python train.py --d_expert=48 --hidden_act="polyrelu" --router_score="sigmoid" --norm="rmsnorm" --tie_word_embeddings="early" --beta1=0.93 --batch_tokens=131072 --max_seq_len=1024
Below are experts of layer 10 (counted from 0) of a mixture-of-experts language model. Rows are named router (the router's row for the expert), up (a neuron's input weights, with its number), down (a neuron's output weights, with its number) and show model dimensions 64-95. Each number is 500 + 25 x the weight over its row's rms, rounded and kept within 0 to 999. Numbers have three digits each.
After each expert's rows: "comes after" lists some tokens at least twice as common just before its tokens as in all text; "comes before" lists some tokens at least twice as common just after its tokens as in all text. This comes from a sample of Wikipedia text that the model never trained on. Tokens count by the router's weight.

# expert 55
router:519495536503532487512514485515508514463472504463526529515545532515519537470496478464485533541511
up4:497546485537501529460469484444516527492468521483483494535507457501478547495481535485471498492472
down4:515540478513525489495474527525546525503495513419499473496466480514512502494501525485504494470456
up5:506463487473544491506544528514508525442481494515450450529538506490494510506528505484481475530471
down5:500479509478440499554519531550508566487500529498482524499477528518493480525509496496488497516450
up6:525499498489438482531482510500507524487486493496455491449509493474537515521498511525463524490480
down6:497486539516549506498481511537473505505512518524490541485540503493495524560509476516532473522529
up7:485521474497515494463464549475470502466524529519520486546523462502487526452526472491455474517503
down7:483522444518503471528490513506489524481510490444498480500495531501559491510483521517498543502488
comes after: "| ", "|", "–", ".", "+", "9"
comes before: "| ", "hold ", "Democr", "Party ", "closed ", "win "

# expert 230
router:510482508531510499503492483473494495492462487485480536471553530505499550512473516503493549511528
up15:500506473501509505489513481489408511510514482454484489522481515460495506494492496505508493458462
down15:491493476502553491489515492493455510552454484516512496551477463512474490515469468483532498507487
up16:485519441474519488475470453509490478476466508542483543510542494519520435476509494484474492491512
down16:477456490494481519490498475491511482482482498527523466489513552502476546552521507466533515490459
up17:515500490505549440472453471491514496491530494526477495524513502487484488529519566479469509519528
down17:494492516502449479465519524523499454534504490525475501526530495524466496476518519552504477482478
up18:484523512479495482540519487498474488520521528489511479458483477483494521481494506538477501461487
down18:505522501567473489518529490520508482570486484493495480513513459481530498477508507490471476496505
comes after: "| ", ".", ":", "/", "Votes ", "· "
comes before: "|", "| ", "\n", "% ", "Votes ", "/ "

# expert 145
router:497464502522522473465481438479529481502486503527510496454497501563466541475483531516503510531529
up0:494490500482523523494509466496488513500507517485476466481500481474444528483506541504540510504528
down0:493467471491505530479513505494530495490490515516482519486465486500506476500496505501514479507513
up1:467532519510482496488491498454556489538500559473444450532503552520519501528487521486472504504506
down1:498465495439501531522474486487514489481505505465522494517554526534525496489503490528514530490487
up2:440468473486508498480507491437460509490497515525479555545489469490480514511506451532460501539544
down2:480488517513480515498506472529506530459519499501472493504472501450457469491491480520473546532534
up3:494496468506491518481468479507524463505472524462534529449494503498505489478513516484512506481502
down3:478499475484502496466544510466517470511530501514494514484514492500500499513532480476501478507507
comes after: "(", "200", "201", "199", "198", "202"
comes before: ") ", ")", "| ", "), ", "); ", "–"

# expert 103
router:494485514487537503516550458477453491476488486510532548527558577554526539479511541483505505501487
up0:506551536505471496530489502477490509471505463516497556483523509483523523491493484487516544511482
down0:507487469526471479475499493532501483480507482478451491503504513458513486497511458510491521541491
up1:497482467468539502510519539496486498507532490468461503528542544535508518525533473533481537514544
down1:501513489494528524522512479473501473529463496466531513510514498482517504479493514516475498514540
up2:478506512494501535505521474531474496474465469530522508543452470549498502507463512498518519455507
down2:485525522531474506506471484483469531476503529494495506534495488458522507538482503471519455505478
up3:519535509541485493484486530521478488505512530466544544542505512532537505477464480506510474482518
down3:501516504526491486545491507504475496530489497528542468476531487484479447528488455484505432511469
comes after: ".", "\n", "201", ". ", "200", "199"
comes before: ". ", ", ", ".", ": ", "; ", "\n"

# expert 118
router:495469515520499496512477524467453523475498505496508534508559542559485496445516502492486529505462
up15:503500494451478517455504500515482487500483494504488513494531502469506480507489505497501509503454
down15:534510505469493490498483488516529465508507493511498509470491523526484475521541489510489498446541
up16:516497474497501479515469536496447498505512480508541487483504542514529531522508482516508497509553
down16:495482521524498488450520466511479504482528468486518529547516554521480508462482504493470546482529
up17:520510455538532462494531470454491516497503491527492500490507503502472546482502511529497485503475
down17:507510496466497511467497423541465470474534485480506496517490509477493512497494477496490530513519
up18:514478495543490490512476459462466489508484511506469490511499518484500514501479463471492483487514
down18:519524472517521471500467504527531520539494527528509487532545545485536514501470449470485464527518
comes after: "| ", "; ", "(", ": ", "$", ":"
comes before: ".", "–", ",", ":", "; ", "th "

# expert 56
router:499486486500478513472504496498479516468505518493498503508518549534515561473473511493463583500498
up0:490491512517480499476537555506544495473496472506535467546463515464520513494519526520510539520489
down0:488479515458518495488516482488498528483542513481552509512541418504508509483510504527510472486504
up1:522451492487515497540512456516498475565494558531541519491485478524490489526488529530507509462514
down1:496488491487448533459476488498479486532523483536501511536513509503534490540503508499511547477554
up2:511494526461522522459478513501480544483493466497522511498522517493507523467503528467519495478497
down2:510502545567476515534513482524491476497505508461477490455497481503486491490543487542467466502477
up3:475491487482473518523519472501511509536472491515508534532486502509483529505475489491539487485464
down3:511471464513482525513479477494514508529443508542524539479489499524518486515457520545497478492529
comes after: ".", "| ", "–", ":", ",", "-"
comes before: "| ", "|", "(", "m ", "km ", "ft "

# expert 30
router:463487536540515496458515508491506480531492499520485494506558523515492520459485503503509554519473
up8:454513472487492482511467492515487479510498545534489482475498483491463493499491528423521525542463
down8:480479476514467493518503506521467487535524522479480499491465532474510526527515528488486505495526
up9:493467531511487522498510508491491499478486530486475504475510511467503465490550479505480540500448
down9:520429435516485528461485508473542488482524515451508514544485552471473498477527520489497567497520
up10:472495516499477510540466472538501490539452496529504497531547501511509475501525505475519506551467
down10:478546516508524500488502465514463490501506511482478515458501488525496468501500501497551429522476
up11:494446512490521539559481501475496503520482488421522526517517502504513486468472466483489489493475
down11:534499491508490526465506508512531553511472490457463482507492466530524511535505513503479445487513
comes after: "in ", ". ", "\n\n", "ed ", "In ", "es "
comes before: "the ", "201", "200", "a ", "199", "198"

# expert 203
router:486488556510492476501529503459476467508490473499496520507516521511516511476484515497514501520505
up15:479515508507506497471489548519519509467507499487544465541480484496427508483508482522504506468478
down15:474489574494503499434502528470469500490535528488506500508492481495520570492527467516512480491517
up16:507449538495509492466455478477501487507492494525518512466507549530486527497476522529467538465531
down16:537465477522510485492483513523521466515527509493476488463508495488476476484463485506511506491493
up17:511521506477473499495500520507541503505547524517485514513479512497515485486535504459536488479508
down17:471500477520484455469488506517466500525518473515492535547465488504504524481489477501485541533493
up18:530482510455501482491522523480486476499477515520514481488536514526461456458522509494457468474523
down18:517467492464501486491501475457489488444533487458479487466475508512510523527481509530515526509521
comes after: "\" ", ") ", "\n", " ", "— ", "—; "
comes before: " ", "\"", "The ", "—; ", "H", "L"

# expert 147
router:459485529562542441483510494495481499498445466489512550512508510511489528474510491495496564496493
up15:517480496524526500472486508468456550492488511490496502491473504511453472470535490545505498518521
down15:494497504493516493509520500455484476496462489503562492508516506454527496461480497499497500531463
up16:461530480468527526517510484470504472528469501457486559522535487513507525541473473488484529474533
down16:471501518498451522533478500553472458477529502445466528486457461474488471497466466484509467498493
up17:501511506494477513500512532499526526451518478547545514467524543498493486510525537505515504527455
down17:499503499478473501567525541479538490490539507520496481508460509497489478481478506482499477472498
up18:470499494511523474470514512520496466491464451505546522482516468523516495481475518495464524491492
down18:473501532527570475504504511534473515536495480506521496517480501468450445536523549486511459496479
comes after: "\n", ") ", " ", "2 ", "1 ", "1"
comes before: "the ", "N", "H", "C", "L", "T"

# expert 193
router:497494513542509503489495490492507481447492481462522482490519513517523511514512503514484518542500
up0:533496472495485507520516554491530483432469503496531463520435488526520470535479525497507490486499
down0:457481489469492536474525542509486511462509519476523513520516525526482497526524503509492471518484
up1:479504494465496539516537514506483504494518478462501495490563479461523504486474513481504523515500
down1:480536504517485491485494487497515537500476492523507543522535478526507464520538470534496546526487
up2:515457463523456526498488512487540514507499518512467503518498522538522560501477502502520508530440
down2:468497465508519539483512534461492552484483529507491527549502519472465458472501525479431502502466
up3:502504510474481475498508514452506460470484498471510468502485491470503520441463492525518494510466
down3:510506538517501527557484472504511442503502498505470517475522506467452504498487470511503493480546
comes after: ", ", "In ", "However", ". ", "9", "s"
comes before: "he ", "the ", "it ", "they ", "she ", "He "

# expert 71
router:493497504520524470479543490500467462521499473539500502499496514533530482447500516505486498512513
up0:527489519484482467477532470473504477528490495510518487485530535553517498525493489480496497520519
down0:500527511491487509547526490452495506495481474510490467515543469518533472487551507530455517492500
up1:495497491515518536465513513537479495488483494490530497486480483501488526468468517494454494487461
down1:496521498431519489474491498512496546495541557467524474492479510506531494489498483506489494483506
up2:540512513513514504486536505522483470474550450545463449482477504511484485489505476524476494526489
down2:491520518502478503530518504512499483491444526513524490491509471452542479495501444518483487499495
up3:483500536473482500471519511532562470514471471528470514464498497533488457504454497499494523511492
down3:502506509459503499511505489448491533451501493531495559516473474509492443507554516520450495512494
comes after: "0 ", ") ", " ", "1 ", "2 ", "3 "
comes before: "0 ", "1 ", " ", "1", "2 ", "0"

# expert 9
router:495487541520496518488475486504509510472505528455518524496551523522506562483460499460466571491512
up0:474504526486503496480467519512480512514492541444499483498527504489518505485493453538484515485528
down0:512569474497537532487508466498489525481509503487537494504500511494527535517490566481544502513493
up1:478493492529504478493490516446490509496506508572488511499477540526525549520476479496543517490538
down1:490541487474510540478534541468498506492497497488474474491515505519525496463511486560488526523521
up2:503495510514444484487505532512502511487516488528552569522527473519517511445507514501496495437544
down2:483494473496472526514511501512506544441480506501501529493455517522558503498493479553473494539561
up3:534496509540530451519521495521477498538522534531483510508427504481470508465437516437504518501509
down3:506478473492503509477506515478502472507480497488473455542513567502469529500541511486457461514494
comes after: "| ", ".", ",", "–", "on ", ": "
comes before: "| ", "|", "years ", "March ", "May ", "("

# expert 215
router:476494513534539508522488516510518497472471485512495507469507535539512523490498493480488517542490
up0:540536463557514532479465526539504509524498484534477496510471508509540476484519543473511492500555
down0:473536549531513500474458499483514520518472520511453534523492456495538491495489499516525510488515
up1:478486510473464532519458500516458554523479506529520530513511512523530483514497511456506516462518
down1:556491474500508462518465520596472529473503495481465505520487494522521487517491512472510531513519
up2:522512509537505497497509499552519440533577478485528489477528545527504497494519500485457512503495
down2:527500444566463475493507470505510488537528510517537508520518519496551466494497495464508474519499
up3:544503467504506449508474506500520481478502498488532495467508507465453530479533483466493487471527
down3:540486510519488478500470524510531525493485536500483479495485513486483469482477503480469478467479
comes after: ". ", ", ", "The ", "that ", "where ", "when "
comes before: "was ", "is ", "had ", "were ", "has ", "are "

# expert 83
router:466538533555484499483521497507516485456478500490464505482540546555523519483484503441476548520466
up0:532488490521482508459447465537519485473506489490531503535531467499523474507494487494449557460478
down0:476484504486487478530510489492482528502529509527508471535507435501518506468524499539485552513479
up1:469546486500542492509478498490547527506478506510494485525540509511525475483470542552502503518477
down1:519519476513477471476508490529537496504487456495532428481490516491448511482513480498498479451495
up2:492538478521472505498522511502544487492470531470526536417499538508486477489486477536544517505512
down2:492523471524491529474479513495493495515529537465491516478470505432496511492487516522494501560501
up3:450439505498507454468543555516507481527494522490498571538479514542511506549506509474484486501466
down3:483543464527531506483491538499431510533500532488487520507441502520503499511481517502497468478498
comes after: ",", "| ", "°", "1", "N ", "% "
comes before: ",", ".", "°", "′", "1", "2"

# expert 130
router:499503510541551523493515441513526497476512494521499508496544537526480570508501467505484544515500
up0:509500513476492532480497461515494513543476530488519528533519518553513512497546556514512501498561
down0:471530484492496496521523528514490496509481452511477536494519530514438482494493516544551497492544
up1:481560502517564519462539472528522521471499516480525495544519498518481536483486491486469515494451
down1:480483470452495515491508515530469522514498496482469551487469475497492467511490508508471493467503
up2:491465526522549528473531517453483492509475464488476523474505503497435499521498517567473498491531
down2:474531471524508513507467486496490544476542505438516500478420488498503542460525481525500512512501
up3:500509523540471491484517498513499548506492483491469463513484514494485482450521485525488486458518
down3:490487548543481508562559514454494555485541526516497504533500499497509526473483488503467491511480
comes after: "\n", ")", ";", "information", "a", "where "
comes before: "- ", "• ", "was ", "Born", "Website", "Country"

# expert 37
router:441488561552508496445506460504511489502458484512513557463522540504501519482473487489467511529515
up10:514489517520499429516477465466512503523515483518506500501461488532524468518511547555509478508501
down10:506538491500563530524459553488514473484517482485542520505496507499522481473487498528511495537515
up11:471500549527492491478484466479525512514488510522467524486511483516474468467499543524474442516488
down11:521489505521526505518502465504530491506503494501508502467542529460443482446461526498480509536498
up12:489509531466477479494485549507493514545517492569492481544480488485462497503500529507495492467486
down12:495515450525481520481508540484492522533478498461506511503501475499508496514520507518455536526497
up13:458539493532479489500531513502501482485507527519544486477489508521477520466463509521508493492511
down13:485504528506532506463522479458518515545495514485480526493494503427503492502527490530493500513507
comes after: ".", "==", "===", "=", ")", "===="
comes before: "The ", "- ", "In ", "\n\n", "==", "\n"

# expert 62
router:490507517554499496516510470520471508467528516473489480475524513555515486456461528474515539500499
up4:514504540530508488504485490531484471500488502494525516493492504507479486518503485514473484509527
down4:503483491484467502465418544481496504509532521514528487483514470493504527498461513513476495498494
up5:470504520522519470506502495511480492483565472495503483485495504527496488466502518503506466492523
down5:494541481464449490473503492495498517481482496514464504544545491455487513523477514535493559550501
up6:511442514539514531511484505450536538488526523504477493500478508501528497499472515476505552518503
down6:509486503482555529489544525513455465454497477522463496536501502504520496517535505507517524499481
up7:487506488503503510498508498483491498443542528511494509466486535498492513518464502478504516525494
down7:496480516516498533514509499528498533509495503509520507466498542531520544485517523516512542461511
comes after: "|", "| ", "\n", "°", "|---|---|---|---|---|---|", "|---|---|---|---|"
comes before: "| ", "\n", " ", "Total ", "″", "|---|---|---|---|---|---|"

# expert 169
router:462490541530497480443516517501514452515508507518512484522507543531551523474513490506497509541496
up0:487472484466473512490502538499499493518509555547494506505532467474520547491470471484477533508465
down0:488496489515511522526526491457513501508459513455515486480501471472493512529499505509529477506506
up1:520501521488539521518505512480463469515513506505528520489504496512474496530440459542531454479517
down1:520486499503524458523477500517458521510471492452469524500514509500499540509519509528520509453457
up2:502495486499499511470523503539488495481482455509480519497486501520530516498509563476502515512555
down2:498498533480489503503533511476504515493543509550486521484489552506490445501521493508482510493483
up3:529502546473502512524518468485501516481462508503491519495460495507499554492418500483522536477496
down3:515500493529488496489469499490474469536479465478519534475474480471522499508505477517478523519489
comes after: " ", ") ", "% ", "0 ", "\n", "2 "
comes before: " ", "1", "— ", "3", "0 ", "2"

# expert 219
router:486491496466511516491461457508518484492502473498466565513501511538525500467475492477486519514515
up0:496477485472490516489478484528506468479529514495515513505486499502472481475451526522499491478547
down0:510485486520507526496520535543497453468504535460495514484524539507512478475492512530534513490458
up1:486507515502476533492464499468499463488513517524573497485515444529544471487480493504501521477516
down1:514499475465502452502451504492544505484524532527488553509503479508468515458493490475509496496488
up2:472510518482477501540499465499545498526500490496461525526497494487494532441471509499499487473514
down2:503469476501505487566489494541487450480503543528519499490515507519506499530496508477516478474506
up3:489462496484494529472463505457528512505476476490504493481492492506542528480451523485487521534501
down3:541519517480488524500481524494499555543503522488506532478486461509538543514561486488467450456508
comes after: "|", "\n", "Green ", "|---|---|---|---|", "|---|---|---|---|---|---|", "|---|---|---|"
comes before: "| ", "\"", "k", "k ", "ision", "ade "

# expert 121
router:480514521560542498468480470490534483497508497511526494491538536532515490458482489482511522541492
up15:491509472506528517474496500473505470489504497474524482497499517486489509520498514491493502494450
down15:505500508455529470479496511506505475533502488507501498531476505488495516493459476550507495506521
up16:493499497557506480494547504494492487522514499476528526518535475497492468477477503507494482486470
down16:492509477508487511527535495473532468475473481516492481495489563522497430538500485524500511486507
up17:485480500508484503532482522515486508490535500485487501495469521522477487495509499536498505491500
down17:525472540530475528522499509511516523516486466462464485532531495487510477487509513486511529489488
up18:489454502528553469487524486486520465485473489525505510529495497477483495513478519516482523483507
down18:526527494489459452537511534498503495471531510534493497513468499468497497545459518545535524506496
comes after: "\n", "In ", "\n\n", "|", "On ", "on "
comes before: "201", "200", "202", "199", "198", "197"

# expert 80
router:467497512543520533458515483540493515510454473480498505494556537494498491468493526447506475479509
up0:510526503495483497487498502543529496516473471526464511515519475523500473495482581490511482496496
down0:453499515428488450480498544482510532477542475508488496497534463482498530495524485465522497479470
up1:469498483523483495505516495504522520528481508481523484494465472502521532473495547508463487479537
down1:514548520503485532462491505487496497487493553479447463512495512539499556518536485483520495468477
up2:484474461471491461493496493536502446482502496534518488519551481505507475463513497488519495524519
down2:508455470491507499491460472498518525500499496522522548478521514463416477482486501567484472479504
up3:491496479474516473504521487498482509554491519493515516500547457474491494502433469497485557443542
down3:495463497504521486569489544482518508442467523492536486485513491484508455518510494500501436487505
comes after: ".", ")", "|", "==", "===", "\n\n"
comes before: "- ", "==", "The ", "===", "\n\n", "= "

# expert 48
router:501487503476497482469525475515519465511465492493519506495540544505513517494501531496470523504502
up4:469493496474506503514506470486514480558486533448495479468518532476508500470493526466522495502480
down4:505509522514500512515471498494474522516490514458529483507505476461512490558483469523483484528568
up5:509482574477528561509543463480517516520527470475506527489484509488495520475445465500482479500465
down5:501506503487522484495503465471548466509484511503515477514514443553494461484536490468473489478479
up6:517473522487496509472505484530499506474499509498503469467498545516526463486516525479512471551509
down6:515506503501450476486506490526516482510496457529459502505518486453542461519517527511544510508490
up7:494496494484490538501507493514479500484512470505516520546515520515503525477500514530520511461487
down7:496479500522465516507478499480472549489508519508488525429464542483482543522516446515446492509513
comes after: "during ", "for ", "in ", "of ", ". ", "due "
comes before: "the ", "his ", "a ", "year", "season", "year "

# expert 224
router:481483554518544506495504468487519489457473485526531518471512566507501525517471518502476523516493
up0:515439518515521489505486528518502551505467521541512498481479473461502547510538523553480486485516
down0:485545463500475484507519536533466522511484468503500474496519498438504442465502494539505470440520
up1:483525480501430471489510526461503493453515499518519514493496497492474514494475516518478510521497
down1:502541512509477525511489505554517548489457513501551515451512468492491487520479492491478518506514
up2:505492513514484525525513499453467521516493511507477494479502519485431477515488491529483525528522
down2:494487452493503503487496530543487539500515497476503511491482469487501509451451531590519473483513
up3:522462533487467509510497501506541485452458484484541486487511493493454476447465490511497489516472
down3:512522504493500481515496480517517432491546459535528507532499496465536518482480459462511453528487
comes after: ". ", ", ", "he ", "He ", ".", "where "
comes before: "was ", "He ", "had ", "is ", "In ", "also "

# expert 246
router:524505517546535463488527497481477500499508499524509461483486492500539499460475535460478558518492
up0:495478473501487516537479525489549519507505488523517489516539474562565468485521512525516444520559
down0:511560450504483519528527485502475510442540517498455506512537527507496509518527491521517472532519
up1:490509463497492473461478470495478513505512504507507474500529487490523524522528484518507487562523
down1:504458490523531456487523496471489477528526514501491499474544513527532496506519536546486488568531
up2:495529470492474532504523523508468518508458453484424491479510471510551516547512519487527481515463
down2:489493476511568525458479487503503496487486481497516523520513487473520491473497528460475480522475
up3:535481547505532509504522522487523495458487482482530484475500500564514448501532459503556482503546
down3:504477531466510523489428503517465512490476468525483487513484541518475525518489445487472463512510
comes after: "\n", ", ", "s", "es", "'", "with "
comes before: "and ", "the ", "a ", "but ", "which ", "including "

# expert 107
router:518538521517557505488505490521481469477475480498521538513513554549514522486464508498481529512510
up0:500530486518499505498486513529475489531526466496473520464540522539502511473487473488456521551517
down0:503497503476490474513501489492521513490505488550515548514495517510501540473511483522492500486507
up1:508510460505498495500515492517480467480504545474452471489525547504510494506477507503498469532478
down1:495478485481527490491523505498517473521489493520523455541523513548496527581507527525536488526463
up2:508528485510527472517503506495459455441457566493511514491502496521494510503501491513496533481523
down2:515480451476489534521511483481498553467476501486481478489495531514465491504500507515511572509468
up3:509507535447539486481517479530467506526548489527465503473507513492500505481495496477501452507495
down3:503506480452474497457544463457501482587515511486504467495476500487524490480511471460508491448519
comes after: "| ", "0 ", "; ", ".", "–", "0"
comes before: "| ", "0 ", "; ", "|", "0", "— "

# expert 190
router:497479504530511483503483490515486522471477484493479497496538532536527539448490485500482566492474
up0:493467515481505521436509487533505542530480478492478481532490537447510481490488477519515505524536
down0:522496444492477500498483532503484466509499500466494496512490483450491537479477497504478482517498
up1:497500441508441497512474523516513502474532504501489501496536517486488517513508491519518551472498
down1:531493492513497526458554518484543454522467484472528471509501505530445502485504484523543523510506
up2:490420516517530478501429459509505498473495493512498515520492493512508488498504502535462478494450
down2:502483432467475502511479495493505532498486501461514499481496489478524509506495483499511510552508
up3:518506504488504514480505518520479520500505504479519460496483521517490532477491497489510506492461
down3:541493520516504536513519495527494495531515475508509510490511495475515474510508453537532540504500
comes after: "| ", ".", ",", "; ", "(", "–"
comes before: ".", "% ", ",", "; ", "–", "0 "

# expert 180
router:485439514508529505455511480470505496504484504494500495463546507518491494499492517491518551504512
up0:452519513455478533465499528487493509467460500504504509489447544509513523478493497517470509490511
down0:518494513521478451516490506525493544523529526527475525521454458439492503501497471536537472540521
up1:498478506505483515490492541498499508502477512492462491524494507467502506514515467484535540511489
down1:497476511475460482488523479503492498488494528504509534478485481429488493500524475497530500512490
up2:485510513548500507488511557483484561501455474517504502503499460468499505502485488513516497499556
down2:511488482531435538474538513494491518438490497454508494486512486496486552532511509466503493526530
up3:515512486512513472424439492523521503466528543509513482468529517541478509510536561479517472521523
down3:506456524498496444443466524522502503478489487500528492508490520495482468502512466508518514488498
comes after: "\n\n", ".", "==", "== ", "|", "See "
comes before: "==", "\n\n", "===", "== ", "See ", "In "

# expert 250
router:488512495542529541517514453517529495483494484515503506496570544519471528499501486485479567518498
up15:489486526505501491525495493480553513467485501495487520473513467488502488529505474502504523481514
down15:554485503513496486527489530481490478516487439474509521466511498511452510509489472493497528539536
up16:462490501537478526490540519523496486513509473538495494451527536486522518469541570510476504473531
down16:488496486509500485545534530496498529473530458531516504478518454521554488459502496541498489485522
up17:512491495486480507506510483504489520478480510465506505511558487477497484548505529480482499505508
down17:487515500538484504475543524461520510498499534490464507522493489445487485497499491502484468499478
up18:538496521523477532488507495487488533484459510533472500537525497506522528529508506489483497543486
down18:465493491513503500521472489502490461492538456511483497509516491528519559513524558499524550493509
comes after: "\n", ")", "==", ";", "information", "a"
comes before: "- ", "Born", "• ", "201", "Country", "200"

# expert 196
router:501465505514516490490456451515510467485488531532534499489528507543489499458492518503496526500492
up0:492510524506495526487473510512504504518517508561494471453495485526521498500521522460503510529524
down0:508487498484473504465484542473478507490479521505508526490512513491548487499488465512473548492491
up1:477426525500511499519454489438533497510459509489536488469485481502484474490496512508521510503523
down1:479516537445464506491543494514457532494493468430442543510516502494534482514472499484493506477502
up2:492486500481479444528474494514517460502501515532490475524558496497520544535489449526496508526511
down2:505477457477544459502498501507531524480490542535481486497543505508514505530461507490507499525482
up3:506475488453514499459446467503514478495479560491532462510526512464508493508508558492499504517469
down3:505538501476492487491472488484505481510491489479486510470514506529493501531503518465502497515535
comes after: "(", "N ", "201", "200", "202", "aged "
comes before: ") ", ")", ".", "–", "), ", "). "

# expert 171
router:514492481532507490475551454463502504503464515494494506500511538523469550478502512485489523494510
up0:503525503515485493492470527484507501563497513489551483529492508521533510456529517495524479521553
down0:514515468531484530492531480521498497507480490495516520488524476522527496555513471472496469527502
up1:506525478471520512474522483511456516490515488511496514511507544485536539513508516466492479466526
down1:520435511490561504514530503487513513478533502502469491509502520543534460525493502549509476491514
up2:506496479523490476465534497515484488495549491564542512469528522494513509459508504534477552528499
down2:504487486505504478448504497499553515491515505463531511483543489483491448516478479506476508502514
up3:521473501509475481489541497525485523527457480502489501481515506468533464539502504490527568520497
down3:539562455502504533462486545512516515489505514483502495521524508514478504474514521493481500490487
comes after: "- ", "201", "202", "200", "Personal ", " "
comes before: ": ", "\n", "==", "–", "\n\n", "==="

# expert 11
router:505521515501525512428514463482513479482503506534473531503522534565536524466469513492478516500478
up25:507536491517534521521505469509490486510545490470493492487489495515558555561517554485482515555473
down25:533440484515462469464474480462481484487530480550511506536498476527497486505499497518548497508530
up26:443509485533470532525493489492520491512499526490498490526506472522475516472535512489519515492540
down26:510503498533500516503510470482502494537522514455489477532473506498507595470520487499479517496515
up27:515448520456495497484460547491473520508478458470515538453518538487489518414490450484496505481479
down27:492544534517503478526479484462517534495490439509479505491487487485500517469493527465520488498480
up28:483506498517525505448484513513504516489532516501505463508530468494516541545523517522455461476492
down28:502493467511545499515478495457534496513496473471501528545496534531464546457480561559473502517517
comes after: "201", "200", "199", "202", "198", "197"
comes before: "–", "\n", ")", ") ", ", ", "; "

# expert 143
router:479522537530524480463520475483493494427476500468512502467511492509532509480495506482491521530536
up0:544492523571489510504513501485467485468490443476502480498518467479541523488514487497512500447514
down0:487478450507516508474523500515509523495546487497464484485525480500515467475470484549537522485489
up1:486518513482481479464491524497511521514466456547513487475509503487482555516452489491520510490484
down1:519510502542474496505478463498489495498441510541512497493477459469479508458476485462476523534523
up2:548478516484515510498522491539504512506446452525504537507525510477509510523492501496491551477493
down2:542520513514500526493513448485500516540495512527480475493493489484476557467454512507526539485543
up3:458491538500514508478455509516486503470492474490490455521467515487492484500537510498479514475517
down3:480543439482520455476469529539519515471536466493490475499466519567501512529496521516517502494524
comes after: ", ", "However", ". ", "s", "ally", "that "
comes before: "the ", "he ", "that ", "it ", "they ", "she "